config = dict(
    balance_loss=0.000134,
    lr_router=0.000727,
    decay_fraction=0.932,
    doc_mask=True,
    steps=8194,
)
Below are experts of layer 5 (counted from 0) of a mixture-of-experts language model. Rows are named router (the router's row for the expert), gate (a neuron's input weights, with its number), up (a neuron's input weights, with its number), down (a neuron's output weights, with its number) and show model dimensions 0-255. Each number is 128 + 24 x the weight over its row's rms, rounded and kept within 0 to 255.
Before each expert's rows: "gets" lists some tokens that make up at least twice as much of what it gets as of all text. This comes from a sample of Wikipedia text that the model never trained on. Tokens count by the router's weight.

# expert 14
gets: "and ", "is ", "was ", "1", "were ", "has "
router [115 123 128 134 139 109 147 116 174 130 148 137 105 120 103 138 157 168  99 152  92 151  95 107 155 108 162  94 138 162 159 142 119  97  82  87 129 159 108 136 147 174  51 146 182  96 132 121 149 113 137  51 172 127 158 159 128 142  82 116 117 109 138 142 117 135 138 106 128 127 112 126 129  95 121 142 131 100  93  93 115 122 126 127 139 124 151 124 125 110 133  61 141 163 145 145 133 131 158 136 133 126 133 143 137 107  98 118 102 165 125 125 109 139 132 127 133 121 143 146 132 116  99 121 133 118 127  92 126 155 142 135 107 132  70 160 151 113 139 136 140 133 127 161  72 132  95  96  90 169 100 130 144 154 132 122 127 146 134 146 120 142 156 128 107 129 110 152 127 108 145 155 145 129 121 105 134 120 113 148 144 137 107 118 146 155 104 124 210 157 118 124  80 173 132 131 151 137 207 141  78 145 153 114 142 157 143 141 167 120 150 128 151 109 145 125  87 100 126 141 171  81 144 140 143 140 131 111  97  81 126 128 118 124  91 106 122  98 126 103 113 126 133 143 109  84 124 120 120 120 120  74 120 119 112 136]
gate0 [125 100 151 130 122 128 116 145 121 193 156 111 101 139  96  95 174 136 121  98 167 109  81 152 142 133 127 139 181 138 158 129 119 149 150 115 179 141 139  63  77 116 122 121 140 130 181 139 126 119 106 153 131 141  97 130 143 134 123 149 139  59  86 143 131 138 145 124 158 186 114 125 167 153 104 122 166 167 101 131 162 182 124 146 112 134 113 120 140 102 138 106  88 144 139  99 128  81 106 134  99  94 138 127  96 118 134 112 158 105 157 131 126 157 140 121  96 125 108 128 118 105 125 132 103 192 117 136 143 113 145 140 120 136 161 125 118 163  94 138 125 135 152 128 131 125 120 153 108 105 127 142 140  97 113 114 172 144 131 112 113 111 124 134 149 107 128 116 149 121 135 139 134 124 121 145 118  67 148  99 107 119 120 131 127  96 167  97 112 125 118 124 131 182  78 120  97 106 125 115 116  83  96 146 132 113 128  99 126 120 114 113 122 136 122 125 116 115 153 149 100 129  81 195 156 116 123 160 162  98 124 161 146  96 153 160 105 124  98 108 140  87 129 112  86  96 155  93 126 136  95 129 113 111 162 134]
up0 [147  84  83 107 149 126 135 162 155 141 127 164 132  86 122  87 107 133 118 116 132 143 132 150 152 133 113 135 118 112 101 150 151 121 143 155 159 163 138 145  81 108 180 135 127 132  96 107 130  98 140 107 137 102 122 124 110 122 118 149 101 121 131 104 145 167 121 137 126 132  87 135 101 130 147 119 118 148 132 132 103 150 134 143 150 136  95 165 154 119 122 129 176 105 125 124 130  91 159 136  86  82 175 109  49 169 150 165 123 129 140 120 142 143 159 165 134  87 117 112 110 128 115 158  85 174 112 103 126 126 121 106 137 111  97 131 119 140  90  96 118 141 152 144 161 159 127 162 134  95 139 144 129 136 170 151 135 108 135 118 209 149 120 150 132 150 134 129 120 127 119 115 140 117 123 186 111 120 160 128 112  97 128 118 117 107 139 138 107 103 199 159 136 117  91 142 121 137 164 148 123 122 109  91 131 133 138  99  97 103 127 115 119  70 118 143  98 131  92 137 156 180 153 134  93 112  79 133 102 116 162 122 137 147 133 136 122 111  91 101  69  91 140 129  80 133 104 114 127 150 108 126 134 126 101 123]
down0 [134 122 109 135 151 149 118 141 137 115 149 122 117  95  87 140 101 160 133 127 108 140 122 130 147 149 131 120 148 133 122 174 116 135 102 145 121 141 138 112  82 117 170 106 115 129  92 149 104 174  96 115 122 138 166 132 109 145 140 117 100 105 155 175 113 101 149  99 129 141 102 134 107 148 121 115 164 122 119 168 139 126 108 119 157 132  90 112 155 175 121 119 144 145  92 129 164 119 135 154 111 102 106 153 111 129 147 140 219 162 191 158  97 165 119 129  86 132 113 126  79 139 124 151 140 123 156 185 157 120 146 154 131 167  94 102  85 100  74 137 130 127 122 136 138 111  97 206 128 129 146 153 112 153 169 122 136 131 131 124 144  89 127 136 110 105 117 159 107 109 111 116 111 119 111 128 162 149 117 100  93 139 111 113 112  70 141 108 121 136 119 101 192 135 119 132 178 122 110 104 125 149 149 111 165 129 142 105 116 164 144 175 154 128 156 121 145 114 119 119 155 147 122 139 143 127 106 181 127 156 112 105 109 102 128 129 116 116 117 143  96  68 146 124 117 151 125 117 145 136 135 103 111 168 134 127]

# expert 12
gets: "'", "|", "s ", "i ", "ing ", "% "
router [146 139 160 126 127 112  89  78 133 137 115 146 163 124 136 111 111 107 114 164 127 155  94 111 122 132 118 129  94 109 138 114 148 144 154  96 106 155 133 151 115 126 155  79 145 120 145  95 146 116 134 162 138 113  92  87 146 165  72 143 142 145 140 145  90 133 124 176 116  86 130 110 136 165 128 130 130 119 156  91 123 111 130 106 101  93  74 151 162 145 156 123 108 130 158 124 115 156 154 133 165 137 101 174 166 164 144 147 149 120 166 118  80 151 139 112 119 130 105 144 142 116 127 120 111 163 127 119 165 111 158 138 155 126 126 129  93 150 108 129  81 149  83 122 103  78  91 140 135 114  82  53 122 127 121 122 161 126 145 131 134 133 122  94 127 125  86  97 123 141 143 122 143 135 165  82 136 132 117 114 116 142 129 106 115 123  96 139 119 148 132 126 138 101 122 135 126 135 152 173 151 163 133 119 124 134 143 127 122 137 137 117 103 117 139 173 143 159 154  88 112 114 134 136 166 133 110  81  81 126 157 124 141 140 100 145 183 128 111 136 137 104 204 155 106 192 133 139 160 123 154 134 161 127 148 155]
gate0 [116 166 108 161 133 140 121 146 146 116 116 148 115 129 110 132 154 164 110 104 129 173 166 119 146 145 127 134 150 120 126 163  94 130 140 126  95 148  68 142 138 132 125 123  43 120  95 124 107 120  87 116 144 117 186 125 132 148 120 119 132 164 179 170 119 132 116  85  86 150 144 125 112 124 116 102 117 130  96 116 150 144 156 123 164 154 104 122  89  89 122 128 120 153 149 164 133  81 173 133 138 101 111 141  89 123 128 135 143 146 124 152  96 134 113 114  78 136 167 113 155 155 124 148  95 157  96 135 144 170 125 159 121 120 142 176 116 100 128 105 114 143 131  97 111 128 134 122 122 156 112 146  95 141 130 125 115 127 109 170 127 150 107 132 122 108 117  95 117 123 128 122  51  74 159 137 112 142 126 124  94 128 122 116 126 169 127 147 160 130 168 139 143  98 106  95 128 106 137 154 114 112 164  95 126 137 123 137 119 165 126 140 173 147 101 153 136 101 125 135 115 157 117  98 138 119 175 113  92 172 105 140 142 147 103 130 134 113 101 153 112 161 115  44 146 102 101 103 124 133 142 114 132 129 124  92]
up0 [117 128 134  84 119 128 114 124 138 109 159 137 126 137 137 125 128 128 114 114  86 164  91 149 132 152 100 176  91 112 130 150 108  92 196 134 129 133  97 168 127  89 153  74 136  96 125 136 124 100 110 137 122 135 176 154  98 134 126 158 146 113 119 112  99 128 146 154 164 187 116 132 155 112 105 104 146  90 124 118 110 119 111 115 134 133 126 150 122 122 114  99 137 151 154 104 115 124 137 130 103 115 133 127 139 162 111 178 124 106 124  98 148  97 112 172 139 131 131 157 123 126  93 112  75  78 147 110 112 166 116 125 103 114 103 144 147  91 142 120 148 140 125 151 107 119 126 153 132 185 131 122 112 139 155 126 154 116 116 156 126 127 124 108 131 134  98 108 131 101 189 138  94 150 119 127 110 140 100 122 164 152 116 128 135 124 159 111 145 109 131  98 122 118 120 145  99  83 141 111 128 119 112 146 119 107 132 144 135 168 130 138 139  87 117 157 138 117 111 108 136  67 123 127 131 133 113 121  91 101 164 117  63 193 120 167 145 180  85  61 152 149 137 112 177  89 177 125 130 165 148 132 113 131 104 143]
down0 [141 106 137 137 135 142 154 119 115 153 177 118 121 160 105 151 132  96 152 129 106 148 101 174 124 115 136 160 145  92  95 140 134 112 143 157 129 138 124 166 155 166 109 105 136  85  95  79 118 124 139 126 123 143 131 123 106 106 115 134  90  95 124 148 128 114 108 145 132 127 124 130 123 105 122 127 168 129 175 161 100 100 130 147 131 105 159 177 128 133 137 131 148 126 188 116 112  61 125 142 133 139 117 117 160 118  94  99  96 139 110 176 122 126 146 126 143 117 160 125  91 127 129 119 111 115 162  89 146 114 145 156 103 105 146 112 144 101 149 137 120  72 155 114 129 129  75 131 115 154 161 139  84  96 139 150 164 164 132 125 121 167  99 149 130  88  84 126 140 124 179 189 141 124 157 141 161 118 127 128 174 111 108 140 110  99  88 108 106 144 121  89 118 171 144 160 118 129 137 115 100 122 138  99 106  52 125 117 125  97  95 117 124 104 145 112 135 149 123  82 141 115 105 134 128 137 158 104 110 135 166 116 147 139 137 135 159 143 164 107 176 133 159 161 134  98 111 129 148 123 129  90 143 144 109 177]

# expert 2
gets: ".", "a", "0", "e", "s", "o"
router [121 161 120 176 128 138 139 115 171 124 122 171 113 140 149 135 172 158 130 131 108 138 130 129 128 114 173  84 125  65 161 115 128  96 183 178 120 109  87 125 130 145 128 155 162  72 114 110 122 141 166 194 176 134 149 152 126 119 120 133 110 116 112 146 159 118 122  86 133 111 140 137 110 225 135 118 159 120 131 141 121 104 125 134 126 101  81 126  84 155 131  84 139 127 127 146 109 110 129 109 114 145 132 134 161 174 114 155 119 149  74 141 124 135 114 138 146  97 126 127 110  99 152 130 121 103 151 149 117 111 119 130  98 114 135 127 127 135 131 127 136 121 116 103 156 112 118 112 100 117 103  85 110 130  94  94 129 143 106 102 139  86 124 145 143 100 140 119 124 175 125 124 144 137 108 126  95 115 138 122 154 158 114 122  94 132 123 115 128 165 131 167 126 133 204 115 127 145 100 126 182 130 157 100 117 139 121  76 109 141 118 126 124 132 156 105 130 103 154 107 156 106 136 117 130  88 169 124 121 102  98 143 161 133 149 111 147 168 104 144 146 101 108 164 118 114 110 106 129 123  76 111 150 109 150 104]
gate0 [119 137 161  70 143 107 140 117 110 142 141 103 113  94 131  75 111  71 126 132  98 109  94  85 138 131 102  99 108 110  86 144 138 123 132 127 126 113  96 109 113 153  93 149 109 117  97 111 122  89 119  95  85 144 110 153 126  63 150  86 113 110  99 123 131 159 160 167 122 100 143 125 123 101 140 109 123  93 124 113 141 120 163 116 107 146 126 123 137 116 116 171 126 145 103 130 149 138 113 126 146 178 141 113 110 117 136 124 124 102 184 119 130 151 141  86 132 119 104 145 138 128 149 124 180 105 147 124  84 151 127 103 185 125 111 131 136 117  85 133  91 121 110 108 130 126 121 143 135 143 118 136 135 100 191 124 135 114 156 110 120 172 110 122  78 150 144 102 182 171  84 147 152 117 133 108  98 132 141 134 132 125 136 115 124 120 161  92  99 141 102 160 150 105 119  94 151 151 130 136 122 169 130 144  73 150 138 115  89 142 113 116 155 122  75 121 142  89 115 136 120 146 144  79 151 122 110 160 175  87 147 178 127 116 124 136 139 127 133 129 128 128 152 121 133  90 150 150 105 140 157 140 115 183 121 115]
up0 [128 104 136  95 105 117 127 125 173 106 131 109 113 174 131  96 127  90  78 126 136 110 121 111 123 119 165 125 139 139 157 172 111 134 137 134 134  70 139 160 173 138 188 138 171  76 136 132 119 147 150 119 127 104 152 109 132 147 156  72 116 144 120 126 138 126 142 107 123 123 138 127 151 106 120 128 143 109 122 104 127 107 150 105 124 138 106 109 151 133 121 134 106 148 136 135 164 120 152 120 112 146 133 134 161 170 145 146 136 108 159 136 175 124 106 152  90 122 151 152 136 126  94  63 118 101 126 149 147 141 143 185 149 116 143 116 131 171  99 112 124 140 128  94 136 152 189  97 147 116  97 111  89 137 165 127 146 125  59 128 106 139 142 128 147 111 103 125 132 131 154 114 113 107 121  91 110 120 154  87 153 149 157  77 127  85 163 100 185 160 111 117 133 147 112 127 136 157 154 135 128  93 158 165 158 161 109 146 151 127 129 134 114 112  92 136 128 134 137 134 130  94 174 140 122 123  76 115 135  90  91 105 151 152 145 146 106 170 162 167 129 140 139 113 182 108 128 143 121 130 155 141 137 109  96 105]
down0 [126 123 123 123 129 154 155 106 169 106 160  59 132 107 137 108 127 155 122 145 111 135 159 119 109 103 124 113 162 144 142 146 155 162 175 136 134 113  84 149 129 165  96 117 185  96 139  94 137 113 134 133 124 175 101  89 123 136 107 146 115 161 153 147 122 140 144  99 124 105 102 116 148 124 150 140 131 147 118 147 114 108 171 109 169 170 126 130 137 143  90 109 108 107 117 157 130 122 122 146 123 109 126 142 102 152 129 154 145 105 115 112 129 166 127 156 144 139 112 110 132 132 169 135 144 117 188 127 154  95 119 116 115 107  91 119 120  91 131 138  89 107 119 101 153 114 123 127 167 119 118 108 119 110 139  93 149 177 123 136 121 134 121 130 173  26 143 127 119 150 104 144 152 162 127 140 118 115 101  91 145 161 137 114 153 134 129 168 153  88 170 142 146 180 119 139 129 136 116  89  82 118 137 149 133 164 134 145 153 115 128 173 125 136 128 117  68 125 158 137 123  97  87 146 133 100 122  99  83 163 118 115 108 143 120 136  95 122 130 153 156 139 126 159 174  74 127 111 128 162 115 111 122 135 147  95]